config = dict(
    d_expert=160,
    d_shared_expert=0,
    balance_bias=False,
    head_dim=128,
    vocab_size=32768,
    norm_place='pre',
    positions='rope',
    learning_rate=0.0027,
    decay_fraction=0.871,
    final_lr_fraction=0.0,
    batch_tokens=65536,
    dataset='wikipedia_en',
)
Below are experts of layer 4 (counted from 0) of a mixture-of-experts language model. Rows are named gate (a neuron's input weights, with its number), up (a neuron's input weights, with its number), down (a neuron's output weights, with its number) and show model dimensions 512-767. Each number is 500 + 50 x the weight over its row's rms, rounded and kept within 0 to 999. Numbers have three digits each.
Before each expert's rows: "gets" lists some tokens that make up at least twice as much of what it gets as of all text; "comes before" lists some tokens at least twice as common just after its tokens as in all text. This comes from a sample of Wikipedia text that the model never trained on. Tokens count by the router's weight.

# expert 22
gets: ".", ".\n\n", ",", " |\n", " and", ".\n"
comes before: " The", "==", "|", " He", " In", "-"
gate0:535506511484436465513525557468497471538538545448478483438502504442500526478453524413447427541489530490665423459423466428441557474590543536518531450544507499547527463480480503435427557433422488592441458575426469540582525536443571496528526502549475544481563497492455381504597503551533530557404512561549408496438524553535626553509517548587512477463480454505537576488570500536542417449551509437557566523490646561554480547451393502524338418515493434435597420488430520500573521560496522532485479591550459481454492552429506487461496490479487594493520458580491454504502466483529488554532544591468430580439433571475484533499480529405501495477495440578484572499516493511520450476570530459461596550455586488462462537523547564486473519578497445430478508573462459614475462535593569
up0:427497541452555557485470444569564556517513445561499467559561444489553439452449564490538540482623447458586468534520535622548487463492479543450472475538499414462453539458538530506445559510474392536530463567465545522523447581492493481470499446562534424405533494496476488556522478588441534541434665494516479579473627523378506456436533444495555529510488526361501525522539501452474506430513528592445493446495478534495488505467444504554528490554483437532526595419562541421460550414446463609576554537484526576491490590455444486470520495506466503464460539556496452448537423419493538516542521413452473508433474479527473497498459501428504537487546486540418404509519461476480502564531454470616519469518579505600516562580584499509488475505544415469425459537535519504432536508526416
down0:589462562430598481447541349513499446533476597484567615519393450493461465569477404657530537466489562543393444489459470452621441519491511491519578433530579476466529547556553556504467498602479505542561554422590571491465500542563480426494516429504486438539526437495524505446535441543510455477500612558479491498503548462521500502490457555491430530498550570494472549554457509500460448539490548471519508510506452437558532510518503515338436594532538547482517587420648493450556499500442481457459493468544483464606503532541472547444638570475473507558491499569523588473537409524440526527474493464575495436457529530535466410522450486388502493493559557412418456465444462435426500574512517514483517430499430537539506449536510528456493466549562456502454554436428399567442527478384516

# expert 42
gets: " ", "an", "ad", "el", "k", "h"
comes before: "1", "2", "3", "4", " -", "as"
gate3:486553569515493487577447394488423474531445540432428469535484468568447458605454483501524635501539458428520512463529426575465555460572513560511450523545507409527439543500478532442455536474448530503448507491521507529485497473496470456456572484546468565411489501449476492547413446480528448550462525522526527501552530513596508512493484471482521579611406587502454434490516491527492456486500518483454442480478595542445523594539497459488527472417548438507557487474505413468543522461537529404586487470509490604483565510457564459500491514407472492436543517502479524521513452569454526544575487551481516470416476491541460487510588524483483516449467490492492558521504472503527403491530544569450461481505399501523493548445420472476435513484434560499514452565479538550493494499483514
up3:527458563516514465589509441455543432578505451477409489575531464546476528538457504498485649577612521513499445420567502505461567498499463492510591613466429510562506417534578533513490573526428565518567473472467568484495590539473524505431505439517491434389583498542509483530451534534468477546477528459528484470512508378452608486509466517514479535511571597500514454435466473415435464545442487519539530485488504607537500541547541462490559522472536534467601415422478482546539463525510465461585519536529502486616495538574498459515479462524507484555435528548492507415494444542503523597564459519605521423500496471540514435521501575478474485518406459553613555399489466510439439569572578459405462489463422444516463537457468557495435534497560573514555506535560442523515395440547412
down3:520515523416475553536557528416524501467495467488440476531491580498495539508557476491480488540577537521568610477535494518517472548478498546586578588470521462515528551509576485478462521552555507542550475570407483440467520427478452478476503462458501544508455620533492599482529453412515530456481456503553443528610611512576506536566514539455518515539453630482523539580414498531639586499592548447521570395542542497437467476569453472518463443520513582461650553511526560493525649516479656512537402485524562522524477472603510507537486439493501506451491531471561559577565498423521568576523509530515556409532552514516559490510422578515481365550568547505525542473410442386501451491594530371454456445543638602519547514527535535608576463479413428463543496432534482505569494562536577

# expert 38
gets: ",", ":", " |", " as", " and", " by"
comes before: " ", " the", " a", " \"", " The", " an"
gate0:470489440530501469466536526532521529498483558511558499472503499557483602503524490429454537530551533467505523452445495512562413568539492465516454474458533471514494424477455501502588549505547438570527504307486436482483521571499403460475532545452494477476512479512541512424604472592532479525505514542391570527449548593518537604450592502418476463476463650460514443505503509530489450499470528465523589467600545540505497523472578469382443536523602420530446586488529517489542477438522529558503546433553557521457481556441438483518541502442432509479529555542450547544442620477654473516572498494523520548487495468480506477474577458520551547491609585572508457612471486504471491594562448421479556559433567491545415459549444599491472520482489613494525388551560455482542492507515531
up0:417482431476397472499593506418502436483502539532586536490567503572499642466461473581556548561512554448443528420483474523498438520483464372544476527497561523528528475431487571508546536514571401514494447454531516546486479435470539394547566579465546553543466565546502513532542441633526580555474481574410559535450458604594551580462454462448463436451467551481505418441551466570464479618495477527513519508491518501518549509469520462429411511485545474522464550439508451493551457484472541520519538512537602497441436512466445516479578462380402562450507503482486532525470463476561532435537533596492531407581584541538494522574570447555412481540486525498537450561474416495466482612616567486582560507534558550562490454502524542387501510428434549481509404578530475465553440557560503
down0:500517648475531506363509451480421503499509483519523470505438475478535432471494500532518570441428448460517527502488437487489527477545522398514477506515557412488462530469511552466526490543504501471576574512498541540487491478553568515459551462474510527465537453515516417392464514472480533494456506466523505565505494421389537555504423541464508394550578420471436501514513450416448438464558471461604428403456482499514525449457487583435437383572448448544507408483472487449432566502467598520456525529504577457522403587509514540514486426570519477560478504535553501495503471467497501428555545483529501435555511435537560480477492508547571447538520542525586462474458548387481544556440554552545470413592486455491467608503594508600559581529450484445522516403500512540475444450469535

# expert 7
gets: "1", "2", "3", "4", "6", "5"
comes before: "9", "0", "8", "–", "th", " years"
gate3:492453541471505490522574382475395457502488471492490662464546546409525659469507563455503545495499424493560459514578513429530421516508529544493481509513484591475525426541496523344451460497531445554539437568515473506534508476479554507470506510546401549594582536453585510522476501508518506519558519547545520536499478495541495554431461531391514466568500527488532588507506496476472487472545474524510504505564456541459535443431537432500471509424574570412544537522485534508500439470499420475497518540484448497531511481580483440564491485557465482508393570450511478466499487485593409449552390470559507506471507527578502440450500407621467525456509448502405511612430484510503537522572482555602394449480589401447472480502472476472486576462489505544500362482483497479495437472491448
up3:442347544446426466508520485638473557461449419470434504375530565521566515460563440398546462420489471580543507479491463412496550536479498468456586471440512576480554509532489484502440483498540413547463482482446495523546541470494502605432469482474487479528433464471531475489524423523524503496459426411488516388538505481576500498479567541401483468487509506448493523494511542543544464526537502498507523528491524484469434527477482508537479473460563590423551482571559597501509494458436473496530456514457403436571383469507548453599495479487499437476526589500585470440497468419531472450534419456561584452536473513519584507507510509572572592568493414563483502549462498515493464520540487522456549488502554497465543481479501506496510528396489541518493466577477534527534441486431625
down3:532471415551469523479471581477480460543542537434519445506468485445515476552498519497503491543384470544497540462525482557534496504527561486514573651510478534511482517370530547508530521502504408599587461508457542487520447474419488474581512440517553578541422459584494507606554474506535441558476504483484573555474414485481561495527491538445551502457557437497550600515465462557475435546514537497506536464462505426612486423565523498585452481515521431487534464476499519509500550489428482454541474513539499562569521551542596573530526494434691475504381561484538475504526465527507495491524530608490494444527623449492537474493537415526526388476413470583430463512516449525480490487499519549503470407413536412507389503544448580447529564474414497558464509520562497493504448482443458

# expert 24
gets: ".\n\n", "\n\n", "|", " |\n", ".", "=="
comes before: "==", "|", "The", "===", "-", "In"
gate0:504489523427416537493437488477539543589498555535513395494498431517493391467536457428484521529567547460468478534471552480561495526413570436552517436437474518575532507550520499452502548422519458481507459543506398536482478498560489576455509489506510474447476356495592578476379515495472505581618416535619602550523426467500488503485602481493484476510458469437382498443441487409503517503480473376511563502466449531484455551461519480499494528529473482570540529411488541477556459489588435553598537539411495617438504437539561493550501499528438471498556531545532660579479498468467503536508510484475515578489472496493495504427575509500464478496587495448531500610483459531524589494501456508501545526530525535558439513553554483475521532532485470465438549573522395529485404432491559
up0:576525524525573580483487476479528422493512433485508710570513512465482581466501484560509474525491453547514556509573496469442507506496402535465467541528592426452405519440523525455462464579506547499538576414543568504557522502516453499534601447542498576551523563531510534455567569536520474420429557451436393516478551590525514512530484594627485528474491554559586534538438396551551531529516446565558481524463536518501513419543528611488557492453537492459502506512487542633519562441524530462481476513505517435451557525463442499438582473437615506538516466526460381523516468545477483452436596530515442474505451543474550504510505465487465486450488507533504492504595561520487369528586502491479457477482448480407541550504501620469447426544513481538514481464480638496527452611510496
down0:582490516509467530504562473519459473574509452472485431521447408554475508564537502516493444456591578595448550457491479478529589495438554427553528502477466451518442558505523471472439502530423467423502458468502547538468428436501502498458518473536464484493446445614528406520501463449491494522565452517554495559504441444535587472465553421529543490513480586532412470523436530521472500494512465494523511481459553490438472425604510508520521513557505476475437561547512553450392419404425492578558562510516536547456457542487466526556509521504563479505547504532473528571509531478456486486533537435610524512438455522437462543505417527528435480489423534491551513499438476533452535485491527330455540525603651467479463457368492531508444534451468496463490501401580559470429582492497521

# expert 30
gets: " |", ";", " at", "ers", ".\n", "ing"
comes before: " ", " —", " \"", " +", " −", "″N"
gate0:411487560579479577465492510554524501513516440566534602461493513512493469521553414472530536485521550508494381526491517435470507543558615578530549406500506535553567534482487481560473499515498431507392444474384522610584508442516459462433523547440500514493408413470508484557507479555494522462563612497555446499452428569570533479517519581578524493443557466491490527520561517441503419603519534533422515490514606532475483476496470476568467501506526583501508469521490539464518540457479482408532480495490486471481509538544439556455404499529459544482488469530514496422442438402481456503538507441527504432471516494574433508512539463515524539472475542530425491551511445528494512538537456542500528517566512552490544516468517546365515534508456543487534542558405404483613543443424558
up0:579478429442478445548588557449483510467411545497476511502491325457598523511446495614449508578526528505497568511541512530541479492431422452506394523448467450521606532438470500445474505451509448508457441521555522455530443524497466570593478390509469491457530568587531465515496450473444518526485510459503533526492415475438543626445445465488455555424485619596536490500462436454518553498560413575537371476547370508500468633618506513487508458480602472505475498505520497518484505473578465489510462526578415518567502537541513396544483479511560513452574578428476514492492515606489569508493537448462526597543515440522590376486491487486499505531526426500565447509475557463461586493487506541488532488446469366444514408541463554513465475477508495470488427544501505525432512502521439
down0:470544565556475562454487506423453549546472479521458464520551492614474476449508478491451379538557520496459544577484517449598550582496458498510451556524587512537508524530422514600552548417522523563468495413504462517492422504458533558600599511524498594478401592453507507473523576466490555570475460437550535551492520600532580552512423487506484488534543530489454668428447439481443411517467535570496497532387364410508452541464442487482441449482488483508540501426496479553551517498486546528519464505518600486505465453433562477518450486487497448476475532509404440497505463704535495534565564502490548538580568446544458552563475560578494522550485484484566506525418444443595556449509553539507576475541509420474541461467486561592436453477479460496538492456471570605381438533441423

# expert 37
gets: " in", " of", " a", " on", " at", "|"
comes before: " ", " the", " his", " he", " time", "aged"
gate0:547516539442583525540511430431479521508515487505551456524509525472452520555502474580515504538546565528422501525538483398561435564456463533523465491521562553489564565561558394550499457508509508495567518510449486505579505475497529514516473560480540539414489463469473500490447531605516481456487443475584463476520560501505503550459439444618510464491482485463517533471493491498413454530475482518500482454473426489479549488531527507505488536580489494463479495524486454498492534512582529531465497513453473562402521457560513503626265511446573429488510622525439569567407461574440469503514599503510522420546561544496538513492519483550515524479540473578512598528524503511547560519504496509574469568429513582406508523477489452545563376553564547545473492510532436466520514632510484
up0:414513530403540469551619394436489492474492520449628429554454518520493480497504548506564511447512558529490519481555531511563486490468478462501557561549465500420562519449606504464428409490488483479487563499473506517519505471473555548448540544448569485421451479486469470528460560495522440567431535496469511445508468499496517608423431514518515507548387567518471532479545528531529440500569574540560528436473483482437548449416493498545519464520464449524513511457526492491551472433483492493511516520392542492419553372546422461478405406510514402429449613529543580583453503568498509441516645493539578488508497580582457524623464490550523569431549527479563614509494538515526593486500559574529520541352494506490535495453554500455548473565566547495498436557491478466525507519493438
down0:523463508548481518532580499533431432517594530446543459445517473423575543510479447608526489483399443522542413472527447479480484468501454519524387509630547506577521443480479485494443498540442430584531457501480579444579553564549510528526576457493543531409517448530421470427533527440454498569511533506562509475537470521543544499460398391516589434430454607536547548478537615494506472534496479546457575460460459503498411551488539576534528616517577424370540550516443477436453487476457607539533503516596546497454579463524508534515491493497565528506445502541420391506536483548527513484487451377454547520407561438582582522460450433444446508561518478567498511416544506544482585488477515421497533562504591492432467447479509487404491450454478435539477552545505505502593513485562488

# expert 26
gets: " ", "\n", ":", " |\n", ")\n", " ("
comes before: "-", "1", "2", "|", "3", "The"
gate3:384498506542484432541495483405507531533439532478496443497493474489548482457490506462502502542482596543507550502570508512558466504532518522443560467477500466466491420536484422553493474439460484418562465441551457557469555443483481528415468455455530474477432508563518523524507486532493517474493435483521422484555496586547513518461502533465502570499493478535472430476492530488413528491454495493469434579457483518569456489412463442499571537475579408503386507478393573514490524487571505655477616519465461485444410433473463560463539504471484556550520635492497449495486449503384539579542488380429597511461484446462488444481526542519530425542414398482485513647511489499529527448556525539496459552470456521620528474537516459567391464489421487533499511492451571420588484549480480
up3:584471611508506460538493523565538540518441376481530540498476508552426469513477475568532493498411458450538503496462590448495441538526478462590501571492523528513450569492512476468528447500520528487451447504432474446553495504491496524475494495529461580395515511460476530526471543477460522499500550432415436527475525423514457504500532459494526464514452513532432494515518456385436450533550469506515578512539375460461517493491475536521481536524493529469524485557546427508525548513531423464535490494438571438657486531559439478518542523504558470535497471512505528515478555454542470423429533504632442503467627530521495544434458479479429556490521538483440580447503526452474457536472471486535562417551504443427500455521439518405628531440575484477533522588547486505502500587526474
down3:517554441518485607543470553609445463611562509530492460466402463507549599542466521580504540403487440502445544533455464471477523590506548607548426455458534406446433599474549475521532415479527496483510512441503542473422405472498434462601466460436516512531559420498526389451577505491520510535543458484498498495452563454491547453551462533547509475520468519496552501490415482540487560452513517460518568607547524518561502521434593469427505561502485554425526535447521500541547474504495526518510528530569514606521570372503550439489415507494434561406538494455539435587511528505553568429500507594498436532528541563447520511509501443489517510416471544546488492501504470501589509439554509526542465536380448447444524494545322463414546467477450526499513613478540513518538542475484493

# expert 5
gets: "2", "1", "9", "7", "\n", " album"
comes before: "0", "9", "8", " by", "th"
gate3:475414534544399441560557461448561527457510484570528506485456513432511633472486494528484472584505443436386465401456555417545466548445472481493540509502441578538535505442485416506533548428503518510472490562572497554482498492468464551439515584543660563512507443445446492474423506479461442617521563547473534477495469575574476513499608550453499500506557553581466438451496429484452392526481548500478524468542532512507442501581450511532407545527592466533551457527522458631482487438603508498470465592466460515479568550566472575492438510601457480572486542533530493437505498430483464529528483495436459453593590523544494535465496511453432546476489543568500563523572434491499549378421470515381491517534581436516477466490481476500467533539478464468484476527445467537588445452623478
up3:554446495478457510476660494496567590533578580467410540418452575547515444566471520511543526522503535576413457539536509557507546541447582432415513532461559533534513431586497496446533450485582510528514566504484504466490470505493464488515616452509461466555519459443467508400448515432508451535537547487464430528469521523490491557542531508448535542464483455512490453485493513459588627642494459443488484597402512485376412524495496567588464550428475483549450400582441486484539401385477450474505461476475432538531545492517539491496449456518531574555500543458532493507473482477458580562530528436449562472483480475504490493508471513501562462463406430473517512419472515531527563445433414583551439513471550500580451558447504476456489441495482470488500483540460480483484578566521544
down3:554525577476429548428620488530485545456591433480402483526518559573485443471469468468530512432525457427477447544482633509451443491445560456414546545474488498389395532480487519506468528563498519457456484569470574492561493549500499611495590421542469529474488436459470568483527416578564510508481539520490491588515493477510514526481487512586554508542517488418492415506606542581627533428547597546492440513406491498491544517408445489509432436460541480506545508520535582358440457443462494456479491584497471521527546464503528524450470544501492389475572477497538474567502520505467516430461532532533498527487542535621465483528582554461426509469425519560517556589557503568452550476482444571446577583564510487521498545533495549493493530452509575632530525499414525555629420505479508

# expert 39
gets: " |", ";", ":", "\n", "),", ")\n"
comes before: " ", " —", "-", " The", " \"", " +"
gate0:507533430511492415542545521536455531523555461407539444551537439453518501490546506468510531461518484449507429547559506487538530538564454494516580541584497419584496544451545455537594493559544516500480487410485470587458537443533478463520492525492422505531503524513629461552581542536642476463597462585498399536528491472438577512480502433416549472558511376567531492570504540612419514550524424493647479452506395558499542557571579570487492413515639508534506493461437459405432552567444440521506509555544523440534480419500444466482517466462493508477434516507509553511488423491501535533443496510527557565506494500527509517570446513536419507525498532479471499639507508522528489472535606448515536419459494462560479460469495452433511526505493535491571509463539509593524503454571601
up0:576530434578592497488495472429512468555541549467584403531570501480451480502478526476554453546537532482434492453571482489500551564486564527497581449471470591518424478458600480540450527474446519534478489505481499474505582505543451422440580562502501472592545467521508574526615560445621558492557430579450510447531551448531500570502550518459549475553412442487520536475463602472464425533525455494616442506476403580575527543557607586477484517510398463524488459519530502536483460561395535510396437504564505566445497435594490590536500456490417504510508475506555455463537501504455503530492498535515578511483571538492528632500434541546517484444612395430471509471383512520513477506540580536460507520436465488519507487503538476497535531572531516512464585480503496566529522488498471
down0:504407545502516528513496529495531483515491547521519553554445525447545451461436506501451501519502431596408504411626516585523541479597597547363502484465535551498549488421555458517493510500594545502444470553423535529548493526508554538410571511492484451469554519522538580529531503391565494564511564504537421524457561450478514469489485586414497495495499621455449484543494615560521419636499457618546554450430498462482461434492442585496532452449519501471488554543419559418369472429448530573518531509419523481479484475480451412493518556512474527502535481490547483481528370502465533513521545582477501478469650502443468465589471525466476495465537492488572543489393565457514468583575397481510447398406543484473471489495458468512501524492446465491473496536532444523522515388538478

# expert 36
gets: " ", "1", " (", "2", " \"", " one"
comes before: "1", "2", "9", "0", "3", "4"
gate3:467631497478486436430417445588569472509481548474466565522538489459500571489557535507568472481486543609457499433503487563493480612488524401522518438479472547490637486453538534483477521515514601525524476537532500553540497528454565539519706579509508430597527606516540509571415502441558465567537509487475474495491512462525517480566533521583452445518535493504416491531466473470467452455516468433529433487409407555526510506461568436499455543527537505450562546479496501460515516505592461517407487446469507500542476481352436517544549579480495519507522495516522471498503453457544496432544528436483519454493555533532534557493551383468527424514565579517541423547526556493573510617474518425552481481496526596521440487496453478456445569622529472483475360510546608483526541494539490
up3:555429540528378504557538578462530448497501533560499485459547430556493473515434553488487496631447502473589521522371497464498512476508511589520494547536558427514429550511499502441536510453580479473569600517512593435462540451469454439481397380521538567522465532478483481388510523527517483526598462569538497497494545476490503517470556439520471494533451472493549404482533538483542596503458435559395566551482588380458513504493393514480477488500521481499500628536505505515481547403553478567528521543437378516507530505579529428459421404553556529519541476535448439477489467559562581504440504528536473449419512446506487493483474496575488517572521439491526508481524489415462522492475559579555523569492556533491570517452492509501574427381385564505482473517426401561497470582495524
down3:527428531482439537524512534497452475510402570504457547544428505458432514489525465464554483473481499531519495466474457443438532485459428599441519472508527457500489469562530517492477472511461489534527474574510494500566450543535547522405491553516482450452431523545482526490508466430480555533530620480357611565606469468472516607446485413503489508430556544565515437527461446539570468504456522469430559496521470487454485519479433520565522564457595525495462470425539546532522520521497467428505605599578515481459573566570531491436492421521535592461416520486550525466495499468548548487534508417589498433443348507514453454502475552543504498480518451568426434508434517505504538564486535430501555446538483572545416425529643467509501558489452509524473494417556469499488575498498519

# expert 19
gets: " of", " in", " the", " to", " with", " from"
comes before: " the", " a", " his", " its", " an", " their"
gate0:512457491507446467472510552404463521519564552514570429462427503480526441504454472391450589493450510567483532436465474516387531498543520493505491454529448518449484550523557608512410602448549506567573552443562525532487472580557523480517494534539372516432516573528470495655412491439540520464456457574552499461426504519619484470488544489530599576543514427494532516516494482528489491471481468535626487444436501512396519471492482433465602471606430466494512515407521493514550468552469467452529455507508508572445435455496576467411484509533517533526518491499457518401476523511512457539544545490618456502451375583476464382420530551443469475511431504474516535462581457481540456552457455530586539460500478526445518482457503477525402524503607521483499591529500535455548444522489508
up0:500485501559435516563542512573466500494591605382467458390519444565412540503437503504485407438522548458473379494492514607428519389506407485436478502443535486505500552493477576496501546482487554402586489504559446541537478440517538462494491453509482476506477498566475524496474549479479458521484569455537482574574617508480471471514495526589521518555570561531535503452532421529562505514512511518454412366509597428499528491538494592642532528508496412493494478514508541514534460468493533492470460523551417538499410414552541611466544552473469453483457526513443471516469467522511406487442544444517458539568407460475595480485582516514487371497472622470511548590440454535530512461557482499555476553485440556588573541483484509503391434507542467525493479484554494538470513506443475
down0:434489538505463493441452445452512551543559484520516519504445528369539559495507495556535507633586567459492541402506536512478470480496432449396483573437542490510466594473519397536598450495452466471565465476506478585442488443535471554500508507507565385495451541494485494497498472486468548526594495447469581616480502500475455426451553534524417456490486532494495462478519462530549535507416528503421397525496498545563649619544493583532430525438535522425532533439435439452427509514429533482473520503585578386434480536497468563488556564475577494559471535507421549548469478490487428531444477612532442470523520465396480487587607396499447402517527512542453575562478420475556564540594481565399512510460485534520560493545561506472495519558462428489471457517507479552433579600467423